Weights of a small mixture-of-experts language model, trained from scratch on English Wikipedia.
Experts: 128 experts in each of 6 layers, 64 squared ReLU neurons an expert, 4 picks a token, a softmax router.
Below are experts of layer 5 (counted from 0) of a mixture-of-experts language model. Rows are named router (the router's row for the expert), up (a neuron's input weights, with its number), down (a neuron's output weights, with its number) and show model dimensions 0-95. Each number is 50 + 10 x the weight over its row's rms, rounded and kept within 0 to 99.
Before each expert's rows: a language model's description of what the expert responds to; "raises" lists some tokens whose logits its average output raises strongly, later layers aside. This comes from a sample of Wikipedia text that the model never trained on.

# expert 60
Spaces, colons and digits inside dates and geographic coordinates in infobox fields, e.g. Date: June 12, 48°20′, In office 6 October.
raises: "2", "9", "1", "ey", "5", "elle"
router:35 41 58 54 47 61 57 35 42 60 54 54 58 41 47 37 59 42 63 52 63 38 40 52 36 40 51 38 57 58 37 62 63 34 44 44 35 53 48 27 44 61 65 64 46 36 48 33 46 59 52 66 37 48 41 58 54 36 61 44 46 41 31 48 51 52 57 47 61 39 48 46 37 68 52 50 62 30 61 55 45 46 55 70 54 61 55 54 52 59 67 45 57 53 43 35
up2:55 37 60 64 47 41 38 55 50 56 65 67 58 64 44 53 59 51 52 38 51 53 57 60 58 86 48 49 51 43 46 42 51 49 46 38 32 54 49 44 65 66 45 49 66 53 39 52 41 41 44 50 53 46 45 33 40 40 47 44 56 46 61 56 28 51 62 34 36 75 56 53 42 56 37 47 51 51 48 27 59 63 46 38 38 59 39 55 47 56 53 44 47 61 49 39
down2:30 50 63 59 52 46 47 57 40 56 71 46 41 46 43 41 50 53 57 39 48 56 54 63 58 52 57 36 48 39 33 44 47 66 46 47 39 42 57 48 46 58 58 58 60 56 53 28 50 47 63 57 73 65 60 48 41 44 43 37 51 43 63 46 47 54 35 42 59 53 45 39 49 62 51 61 41 57 57 48 66 52 50 60 22 45 73 31 44 45 41 63 39 60 63 40

# expert 29
First pieces of split technical or Latinate words, usually prefixes such as co, pre, inter, var, and LaTeX commands in maths text.
raises: "y", "om", "on", "am", "it", "il"
router:66 49 34 40 52 54 40 61 46 37 36 44 31 63 68 75 50 44 38 45 49 53 67 59 59 42 51 52 68 49 45 38 38 42 53 49 48 34 49 65 45 42 39 34 48 42 49 65 57 46 64 43 56 41 40 49 67 54 37 43 64 52 54 51 62 51 41 56 64 55 52 56 35 47 45 50 55 48 46 52 49 52 50 64 37 39 73 48 49 56 60 64 46 48 29 31
up2:55 52 49 34 62 57 57 65 60 33 47 60 49 41 47 62 54 50 36 64 50 42 53 44 29 28 45 47 37 35 36 48 41 56 36 35 69 40 46 42 49 70 46 41 56 48 35 27 63 48 45 45 52 51 49 57 59 56 64 39 54 67 61 40 44 51 42 63 42 41 47 50 58 67 41 51 60 48 53 45 52 52 58 43 59 56 53 51 58 63 44 29 37 64 49 64
down2:60 57 44 49 43 50 67 66 59 46 50 41 69 41 38 63 46 36 45 57 77 42 41 62 33 47 56 33 45 54 50 34 55 39 53 46 56 55 37 63 47 36 54 51 42 50 64 42 54 55 38 45 58 40 51 41 54 54 50 43 43 57 38 51 41 57 52 59 55 63 33 56 33 75 61 60 44 60 46 35 36 41 64 54 51 60 43 54 29 58 66 57 50 47 49 52

# expert 6
Uppercase abbreviation fragments and codes in tables and lists, e.g. FC, DF, compass points like NNE, ship prefix SS, engine codes.
raises: "P", "S", "O", "I"
router:52 48 63 68 37 32 32 51 45 53 67 53 62 35 51 71 68 47 58 49 56 58 53 52 50 60 47 49 36 58 48 38 65 56 55 43 47 57 39 66 73 57 44 49 30 49 57 49 39 37 50 47 51 57 43 65 53 52 37 59 55 56 41 66 36 45 43 52 62 57 46 60 62 60 36 58 48 51 35 52 54 30 41 46 55 55 33 45 50 41 60 49 58 37 38 65
up2:46 43 69 62 71 68 47 50 67 57 41 48 48 47 64 59 66 31 33 57 32 65 51 64 52 48 53 56 47 26 54 53 28 60 42 56 59 49 43 55 56 27 45 56 50 47 42 60 44 45 58 61 43 45 36 59 45 38 49 47 56 40 54 43 51 49 70 62 60 55 41 45 63 57 64 45 48 57 57 52 42 38 51 44 44 57 58 51 53 45 29 35 41 50 60 49
down2:48 46 65 60 67 41 34 59 44 57 51 72 50 41 57 60 61 45 53 40 38 33 64 37 59 40 56 51 32 47 57 53 56 28 50 38 43 47 62 45 64 64 61 57 56 35 47 44 37 42 59 45 37 45 52 41 53 26 47 55 44 51 47 61 48 58 60 39 62 37 63 59 58 52 37 42 48 60 59 62 66 51 60 48 31 39 52 56 42 48 50 61 49 47 33 51

# expert 39
First digits of years and other numbers, often after a space or parenthesis, such as the 1 in 1946, 2 in 2004, Level 2.
raises: "0", "night", "n", "nd"
router:48 51 49 33 52 40 51 56 49 57 56 50 43 60 46 59 61 54 51 35 44 61 65 46 71 35 44 58 31 68 38 43 55 48 57 51 55 65 42 21 47 65 35 38 44 56 38 42 51 49 62 56 46 50 41 56 52 55 45 55 62 56 46 58 59 43 41 39 52 37 58 53 62 50 49 57 55 53 60 68 42 31 40 38 61 60 64 74 38 48 58 43 53 32 40 57
up2:56 48 53 53 38 46 35 47 53 50 59 39 70 64 50 48 39 50 47 27 54 49 23 68 47 48 49 35 48 50 61 46 45 44 45 48 45 53 48 61 48 72 53 42 50 61 31 60 64 57 46 59 71 62 44 58 41 50 48 50 58 47 35 45 58 58 50 50 63 39 49 28 49 54 53 56 47 50 59 48 60 37 47 47 37 43 63 41 76 62 42 47 47 71 66 45
down2:44 53 35 51 80 53 45 53 56 35 30 55 57 58 47 54 59 39 48 38 53 27 47 55 55 63 49 42 49 20 53 41 44 39 44 40 62 52 56 58 67 59 46 51 61 46 59 36 51 62 61 54 54 49 73 43 64 37 58 53 44 55 57 51 57 44 45 60 43 62 55 61 43 58 37 41 50 56 59 50 50 45 55 48 42 45 62 36 38 55 55 23 57 40 52 60

# expert 15
Word-initial consonant fragments after articles or pronouns that begin longer common words, such as h(abits), sw(ims), sm(uggle), sc, sp.
raises: "ain", "ark", "ock"
router:44 54 47 62 53 52 48 53 43 37 68 40 46 63 41 60 53 38 46 56 46 53 66 62 61 31 46 40 74 43 49 47 52 38 61 41 38 53 58 59 28 55 43 54 44 55 53 57 60 63 62 45 41 61 66 34 68 51 43 48 45 51 53 35 45 57 55 55 27 55 67 63 45 48 61 58 47 40 53 41 55 50 53 47 38 48 58 55 52 46 24 61 42 64 45 29
up5:56 58 48 60 48 48 54 60 43 56 51 38 60 48 55 35 33 49 30 36 37 42 45 49 55 54 63 62 57 35 50 60 61 60 41 35 46 55 53 46 60 56 63 34 53 44 30 73 57 57 49 52 50 60 49 50 43 68 71 67 54 62 55 56 34 46 45 42 50 50 33 49 42 28 51 56 41 40 62 60 69 46 54 39 38 51 50 44 64 51 46 53 35 62 47 64
down5:50 37 61 43 62 28 46 45 55 52 51 44 62 34 54 49 61 68 55 44 54 29 60 52 48 45 31 39 49 61 43 34 38 62 52 66 36 55 44 19 45 53 47 58 47 55 40 48 49 55 47 42 40 46 45 60 70 42 49 64 46 49 43 48 57 59 54 52 56 44 45 29 54 47 43 62 60 43 35 55 42 56 65 43 47 74 53 51 49 56 64 66 57 58 61 54

# expert 59
Leading digits of whole numbers in sports statistic tables, such as yards, comp–att–int, goals, points and records like 45–20–6.
raises: "\"", "2", "°", "7", "0", "erg"
router:60 47 50 36 50 42 39 45 52 67 55 52 28 50 52 54 58 52 49 46 44 44 50 54 34 41 40 61 39 57 35 51 51 54 32 49 69 65 47 63 65 64 34 53 41 67 45 46 52 40 61 59 44 57 35 57 49 61 50 54 57 35 51 57 53 48 41 54 40 41 71 58 61 63 59 35 43 57 35 44 67 46 56 37 48 68 36 63 46 48 60 48 53 68 32 41
up1:46 43 49 52 45 49 35 44 55 42 68 45 40 38 64 54 50 45 30 56 35 70 65 44 51 58 60 46 65 73 46 45 50 43 36 37 42 52 79 57 42 55 43 62 51 56 40 45 59 64 48 32 42 64 45 47 48 35 48 62 37 47 57 48 55 39 50 48 51 46 45 41 38 57 47 65 52 59 58 57 56 29 60 46 60 44 62 27 57 57 53 62 47 40 45 45
down1:45 41 52 48 35 45 65 54 78 56 38 51 40 43 39 58 39 43 52 46 60 38 57 38 43 64 48 55 41 57 40 33 62 39 53 58 46 49 38 46 51 47 55 39 31 48 54 60 43 54 62 56 53 41 67 42 60 43 45 50 36 66 39 51 47 60 39 56 72 34 53 57 54 56 60 36 61 46 37 48 75 49 62 63 41 37 51 62 39 59 58 52 55 53 46 69

# expert 5
Digits inside four-digit years, especially the second digit after 2 or 1, and dashes in year ranges such as 1947–1948, 2014–15, 2003.
raises: "low", "ren", "red", "ral", "rog", "rac"
router:57 48 54 49 59 61 35 45 35 54 50 55 45 55 55 51 61 61 59 37 39 55 52 49 33 40 47 61 39 57 56 47 68 41 59 48 57 60 41 38 40 65 39 56 49 56 59 31 60 46 47 66 30 46 40 50 60 57 36 22 47 50 55 51 36 65 46 30 72 41 57 38 65 57 54 58 43 46 70 55 55 57 47 33 57 51 58 50 48 56 59 53 40 47 39 62
up0:54 57 47 49 35 65 48 62 59 45 32 55 43 37 44 38 77 58 61 36 45 45 51 40 44 42 42 40 59 44 43 43 66 34 54 62 46 55 34 59 46 42 47 64 46 42 51 52 33 55 59 57 58 58 64 46 66 43 58 48 48 38 53 49 49 49 63 57 53 56 72 62 44 48 43 52 62 80 51 41 55 44 53 60 56 62 43 55 46 36 56 34 41 48 67 58
down0:45 60 73 44 68 35 53 38 60 64 50 33 58 47 39 58 42 47 62 57 50 48 55 47 66 35 57 33 47 46 45 55 41 58 45 26 61 50 46 58 60 52 59 38 45 41 46 56 54 42 23 40 51 53 43 50 63 57 39 34 44 44 51 45 74 53 37 50 58 52 49 47 52 38 44 51 51 32 53 53 36 56 70 54 63 56 52 50 41 54 49 45 69 46 62 61

# expert 40
First digit of multi-digit numbers in years, stats, scores and tables, mostly 1 or 2, such as 1986, 19 solo, 20.
raises: "0", "2", "–"
router:55 49 62 40 45 29 40 67 42 67 50 45 30 52 44 56 59 38 50 48 57 33 59 47 58 42 44 46 35 55 49 50 50 56 30 52 71 48 50 59 46 57 39 51 37 52 49 35 57 36 57 75 45 52 43 56 60 60 64 64 59 46 31 38 64 49 37 47 44 36 58 41 54 57 49 54 64 55 50 41 60 60 59 37 42 57 41 70 34 52 44 48 56 54 39 42
up2:45 57 46 58 26 67 45 70 45 43 52 53 50 56 48 47 60 60 44 56 64 65 56 39 48 52 62 41 26 55 42 47 57 45 53 61 51 54 39 38 35 61 41 59 30 47 44 55 32 50 56 43 63 42 49 45 45 54 46 53 53 48 51 58 53 51 47 30 52 62 48 59 52 45 50 68 55 42 57 63 58 26 46 27 57 41 58 41 63 45 54 49 35 24 54 59
down2:60 48 52 48 54 41 44 41 61 45 58 58 40 37 45 61 57 51 68 42 38 38 62 28 65 43 65 33 53 46 55 48 49 36 61 48 62 56 49 44 28 29 50 55 62 48 40 49 43 58 52 68 52 49 58 42 50 58 52 60 49 57 49 62 42 36 33 43 39 43 57 56 67 55 65 36 42 45 47 28 49 66 52 41 42 64 44 47 44 49 42 58 69 53 38 66

# expert 8
Column-header words and row-closing pipes in wiki tables, especially election and sports tables: Votes, Candidate, Apps, GA, "Left office", ±%.
raises: "ig", "ren", "un", "re", "red", "om"
router:49 45 60 48 39 39 48 53 47 50 54 51 47 64 53 54 45 48 34 59 61 43 28 46 50 31 46 49 46 53 34 54 48 46 39 55 65 62 59 43 60 60 29 65 51 55 43 57 34 48 59 51 50 56 66 68 43 35 59 45 46 39 30 48 61 46 55 46 55 57 65 69 65 57 51 38 52 48 36 59 65 46 45 44 59 64 33 39 56 40 79 50 41 64 46 56
up6:44 43 56 55 40 34 63 51 70 55 53 59 48 60 42 51 44 33 50 66 48 38 41 46 58 61 47 60 64 48 49 54 43 52 52 43 50 47 58 30 26 39 65 28 65 51 57 40 43 38 36 66 46 60 46 43 40 39 41 37 34 53 49 39 51 60 68 54 39 47 55 57 35 54 65 32 57 50 54 60 56 49 38 53 59 56 71 36 62 52 49 61 47 50 49 53
down6:53 58 55 52 52 53 43 50 50 34 67 52 49 58 33 49 46 47 56 36 38 55 54 35 44 34 64 43 40 57 40 28 34 58 51 49 54 60 42 51 43 40 35 68 47 48 64 44 45 45 57 55 48 64 36 72 40 57 59 76 54 68 47 55 41 42 48 55 66 47 41 54 63 67 60 48 59 52 51 58 48 39 57 55 61 67 51 44 43 42 48 38 46 51 25 38

# expert 20
Common short nouns and adverbs after an article or verb, like back, head, left, right, half, north, set, often in injury or position phrases.
raises: ",", " in", " on"
router:55 59 76 44 50 37 39 52 43 59 58 40 34 63 60 53 58 57 48 62 45 39 50 54 43 47 38 58 51 42 41 49 51 57 41 50 57 40 38 52 58 30 58 45 47 45 62 58 48 42 47 29 43 54 76 47 57 47 42 49 35 36 59 45 57 46 39 34 39 57 48 55 46 65 52 37 73 45 60 66 48 47 62 62 58 34 54 63 50 47 64 66 42 71 55 48
up1:56 49 52 56 54 77 47 51 47 47 81 62 38 50 55 45 41 64 52 54 52 47 35 58 44 72 40 50 57 44 53 44 41 60 49 58 49 43 29 39 34 58 48 37 39 32 45 49 44 40 44 52 62 49 46 49 50 55 45 54 39 54 57 51 48 42 39 60 66 45 44 48 33 56 51 48 58 52 38 60 60 53 53 34 48 59 55 73 55 52 71 24 59 41 62 53
down1:40 51 51 44 42 41 51 24 63 50 68 54 55 56 50 54 33 54 67 58 37 45 61 32 55 53 66 54 46 49 60 55 38 39 62 37 53 49 43 46 51 54 47 56 54 56 50 59 55 48 33 21 74 41 38 66 33 51 71 59 53 55 46 46 43 63 38 60 39 39 57 57 39 51 56 52 58 53 56 45 61 57 50 38 56 59 45 30 59 50 52 61 57 40 46 47

# expert 57
Digits and spaces inside table cells: game scores like 102–64, measurements, vote counts, and asteroid discovery tables with MPC, LINEAR, Socorro.
raises: "y", "yr", "ty", "0"
router:85 42 59 47 50 52 37 41 49 63 60 36 46 37 47 61 61 46 64 37 48 43 55 50 31 51 44 50 39 67 58 55 43 47 44 39 48 62 49 61 57 66 37 58 36 59 47 52 61 41 30 58 51 44 37 56 70 34 49 63 54 41 56 61 59 35 56 60 49 40 61 54 51 59 45 49 66 39 48 56 51 45 55 52 47 61 33 52 47 55 65 45 33 41 47 43
up1:51 43 51 39 63 65 55 48 53 45 32 45 58 51 57 38 74 32 45 54 55 57 66 53 54 47 67 61 61 68 45 41 55 53 70 56 42 46 44 35 36 65 59 34 39 48 62 67 53 45 44 62 31 62 48 58 52 48 29 45 45 51 47 41 51 46 70 42 45 45 46 50 53 58 47 44 41 38 45 53 63 57 63 50 50 30 45 58 68 47 56 62 43 64 58 56
down1:67 37 49 58 47 53 49 58 52 62 34 60 65 42 33 35 63 68 56 48 43 42 67 37 27 48 34 50 51 49 45 61 51 35 47 39 51 63 42 48 72 66 39 56 50 42 52 49 43 60 60 53 52 41 40 39 50 39 53 55 60 60 37 49 66 46 62 58 55 41 45 43 63 67 38 50 40 37 42 45 66 55 50 59 39 58 43 61 52 49 56 48 28 46 55 42

# expert 23
Spaces opening numeric table cells after a pipe, and decimal points in percentages, vote counts or coordinates, such as 15.45, 90.78, 87.96556.
raises: "0", "1", "9", "5", "8", "2"
router:51 50 64 49 46 47 46 50 62 51 44 48 48 51 50 61 51 53 35 57 59 59 28 58 42 35 39 67 54 55 58 43 37 41 38 44 42 54 43 53 44 68 45 50 43 44 69 46 61 40 61 70 64 48 45 57 35 32 47 56 59 50 71 49 59 38 49 46 46 56 44 58 38 57 52 65 56 67 46 30 59 48 78 45 52 38 43 37 48 32 34 38 52 60 51 43
up15:64 42 56 34 45 77 60 44 34 52 50 72 55 50 43 52 49 52 26 56 50 55 52 47 55 47 49 39 51 62 45 62 41 43 56 57 54 61 49 60 61 34 39 44 37 51 43 54 52 49 52 37 60 52 54 55 41 35 54 53 36 46 66 51 61 49 63 55 56 51 42 34 50 39 26 36 48 51 60 67 44 51 39 54 62 31 67 40 44 53 69 52 41 48 38 37
down15:53 48 52 82 62 47 32 53 54 52 42 33 36 41 57 63 57 45 54 29 52 66 42 45 57 60 48 54 36 58 61 47 58 55 42 44 49 44 52 64 54 43 36 71 45 52 58 52 47 62 56 34 45 42 43 35 53 65 29 57 47 47 41 51 57 36 39 38 40 47 47 64 42 52 56 64 32 43 53 39 53 52 36 49 59 61 62 56 36 49 37 63 58 59 50 59

# expert 19
Digits inside numbers in running text, often military unit numbers, crew counts and scores, such as 502nd, 26th Marines, 37 crew, plus spelled-out numbers like twelve.
raises: "0", "2", "9", "7"
router:61 63 65 36 46 46 48 44 43 74 63 66 54 52 51 51 46 44 54 35 36 50 66 45 45 53 31 46 41 62 49 45 64 52 50 52 63 46 39 41 57 62 37 34 48 69 61 35 54 47 58 60 46 30 37 63 66 51 47 62 56 36 46 42 53 45 47 33 45 51 54 52 56 49 48 54 44 58 56 62 43 43 40 47 65 60 44 64 33 60 59 52 66 30 42 42
up1:51 43 58 50 56 42 40 51 56 63 40 42 55 38 60 30 55 59 57 60 48 50 72 50 54 44 39 34 34 50 20 62 54 50 51 47 56 57 51 54 44 43 45 76 59 42 45 48 63 33 31 41 49 57 48 37 47 55 55 50 48 52 70 43 51 46 44 69 42 60 43 43 55 51 51 57 54 48 43 49 38 52 48 77 60 50 39 40 65 68 57 59 45 49 64 61
down1:47 53 44 56 50 51 50 50 59 53 59 41 31 55 42 54 44 57 49 44 62 47 66 38 70 37 46 45 42 53 65 48 54 42 38 57 46 59 47 40 72 58 65 46 60 37 43 47 70 38 58 64 53 59 44 58 38 26 45 43 52 49 36 50 40 38 66 59 80 60 36 51 47 43 51 49 60 58 60 67 52 40 43 59 46 59 60 45 52 43 37 48 46 32 37 46

# expert 45
Double line breaks after sentences or list items and wiki heading markers like == and ===, where sections or articles begin.
raises: "===", "The", "Car", "==", "Pl", "On"
router:50 57 69 66 65 53 52 58 43 32 51 60 35 41 30 50 45 47 52 35 61 48 25 53 59 53 72 48 47 48 47 46 48 61 56 37 34 68 53 47 60 55 46 61 52 43 32 37 53 53 66 69 62 51 36 47 60 44 43 39 47 56 58 54 51 61 49 34 52 56 55 51 53 54 36 64 40 59 44 47 55 41 45 44 58 39 44 51 34 39 55 74 60 47 55 51
up2:41 49 50 51 58 49 73 30 40 37 43 39 47 46 36 61 46 56 43 53 78 56 57 46 53 56 56 40 40 54 42 45 39 56 81 42 50 54 35 42 46 50 63 66 56 26 65 56 52 57 45 42 44 40 43 39 43 72 49 48 55 52 50 41 51 48 54 57 56 52 67 61 72 44 44 54 48 57 51 45 41 57 46 56 39 61 66 54 37 43 51 56 64 37 55 43
down2:67 42 70 50 46 27 47 54 53 60 64 47 37 56 51 52 43 35 30 33 55 56 33 69 52 43 60 40 53 52 40 58 44 19 44 52 45 33 31 64 61 57 53 46 34 68 50 39 50 58 51 48 59 65 65 55 61 49 60 49 49 48 53 54 50 45 47 46 55 39 58 62 37 54 53 41 61 59 44 41 52 40 64 48 64 53 52 50 44 59 39 52 41 54 46 56

# expert 51
Middle pieces of technical or rare words, often chemistry and science terms, such as Pol-ym-ath, hydro-ch-loride, le-m-ma, pharm-acology.
raises: "at", "in", "or", "ar", "le", "os"
router:49 48 38 39 50 65 51 32 43 44 49 44 42 49 40 60 60 43 66 57 45 62 77 45 54 40 41 45 60 45 45 49 67 54 52 53 53 35 53 64 38 48 25 54 52 70 53 59 44 46 54 44 51 62 72 39 45 45 49 47 46 42 49 57 53 50 44 49 56 64 24 68 51 43 43 54 41 40 63 61 48 48 52 51 41 60 65 39 74 45 44 59 38 43 37 42
up0:56 37 47 48 60 51 21 56 48 63 61 43 68 53 33 63 50 64 54 50 53 82 41 34 39 63 55 58 48 60 57 56 52 44 52 49 73 64 50 47 65 62 49 45 35 48 44 57 53 38 50 67 57 34 52 46 61 43 60 47 44 54 49 57 47 38 60 38 42 56 47 56 50 35 39 67 52 38 58 48 44 46 47 40 47 51 55 40 46 43 40 37 34 42 45 57
down0:42 51 51 39 49 45 59 40 44 71 67 53 48 40 43 41 63 62 39 54 58 87 60 59 37 38 48 48 46 42 35 60 33 66 54 48 49 56 56 52 38 43 54 58 49 46 50 56 51 54 63 31 24 54 48 52 55 46 50 49 47 53 30 50 55 44 44 48 36 36 68 55 56 49 34 51 57 56 56 60 66 57 52 45 65 33 53 56 37 32 57 56 47 51 46 51

# expert 55
Field labels right after an infobox dash, before a colon, such as Born, Coordinates, Website, Occupation, Team and Producers.
raises: "(s", ":", "ility", " zone"
router:30 50 55 53 36 41 71 50 40 35 53 61 41 58 53 45 45 51 44 64 51 41 48 24 44 64 63 58 61 44 40 46 44 47 54 47 61 60 38 54 71 29 50 50 41 39 65 64 52 36 49 52 42 47 57 47 60 65 61 49 55 54 43 56 59 58 61 32 59 35 40 53 47 53 50 42 41 45 45 63 62 52 49 62 45 57 44 46 38 62 72 55 38 36 47 64
up5:49 42 55 39 67 38 57 47 62 34 43 47 45 32 45 57 61 60 49 64 54 24 47 56 53 66 48 35 61 53 63 48 35 39 62 51 59 55 59 46 39 39 44 40 42 55 50 57 53 59 60 61 63 68 58 73 38 44 54 59 41 55 33 40 57 56 35 48 52 42 50 55 52 59 30 36 52 65 44 44 41 53 44 43 55 45 41 59 45 50 61 68 38 61 51 39
down5:51 48 53 40 37 54 59 50 50 41 45 51 39 44 56 62 54 45 56 50 34 46 50 58 61 50 30 61 59 49 52 29 59 65 56 50 54 54 54 55 43 49 32 71 41 35 59 64 47 58 37 61 53 49 57 59 41 62 48 59 62 40 34 34 36 56 60 60 50 68 81 50 59 49 55 60 50 35 54 23 53 41 47 34 44 51 30 47 51 46 55 45 44 51 53 47

# expert 16
Single capitals or first pieces starting a word or name, mostly A, An, O, E, often after quotes, pipes or line breaks.
raises: "il", "z", "ck", "ird", "iling", "."
router:53 55 57 54 52 41 52 64 45 51 51 37 46 26 54 49 61 58 45 45 48 61 60 74 57 42 31 50 48 56 33 39 40 54 49 49 49 48 51 64 52 35 72 41 50 56 63 52 46 54 39 44 49 47 35 43 50 33 50 57 36 64 55 62 30 55 66 39 54 51 55 61 80 57 46 58 47 46 39 47 32 54 43 44 47 63 35 48 49 40 29 52 41 56 58 55
up5:51 47 55 64 69 47 36 50 54 54 63 51 57 36 54 63 51 55 56 62 55 66 65 62 46 55 27 37 48 50 62 59 58 36 48 46 30 47 45 40 44 49 55 58 51 38 55 52 58 49 62 42 58 34 51 48 46 42 39 58 54 33 39 60 55 52 44 50 69 42 28 44 63 51 42 67 64 58 49 57 47 43 45 57 56 38 52 78 53 34 34 45 59 65 61 56
down5:61 55 32 59 46 41 35 56 56 30 42 27 65 53 51 46 63 50 46 41 49 46 36 56 52 56 46 59 48 52 56 52 59 53 60 55 53 45 53 47 50 36 61 42 62 40 67 65 42 51 62 78 49 42 64 54 57 62 50 37 47 60 51 55 51 60 42 51 43 56 50 58 40 64 59 62 53 43 46 52 39 50 65 43 51 65 35 33 32 44 61 48 27 30 39 48

# expert 35
Digits in the middle of decimal numbers, mostly coordinates after ﻿ / ﻿, plus percentages, areas, times and other statistics, e.g. 170.08917, 22.0%.
raises: "1", "2", "0", "4", "3", "5"
router:54 42 54 41 47 26 42 55 49 59 52 42 44 44 60 45 68 63 49 47 37 31 66 60 67 29 39 59 46 53 48 55 41 52 40 57 60 63 54 52 53 68 32 35 42 62 65 40 59 40 45 64 48 53 35 64 60 39 47 58 43 46 54 53 65 37 35 55 65 42 49 39 59 43 46 58 63 51 48 39 64 57 62 53 44 45 57 56 52 51 42 31 46 53 36 39
up4:64 39 43 58 38 37 43 62 65 54 38 57 66 67 48 52 46 65 37 46 62 37 49 52 61 51 51 45 56 41 37 48 60 52 72 37 51 63 59 56 46 52 37 60 49 59 55 75 62 50 54 38 34 66 47 44 55 43 62 52 53 58 55 41 48 48 61 40 42 63 44 52 52 45 48 48 51 30 56 68 59 25 51 39 34 43 40 50 54 66 46 47 38 39 51 58
down4:59 32 54 65 40 57 52 57 50 66 45 65 45 48 47 63 51 38 43 51 72 42 38 44 29 41 42 53 45 60 51 38 61 58 45 36 53 53 57 34 63 70 53 52 58 47 31 46 34 40 43 45 61 49 38 47 45 56 45 47 55 59 59 58 56 79 56 63 44 61 64 58 44 45 45 56 36 49 45 47 45 65 37 50 58 27 48 43 59 38 55 49 50 44 50 34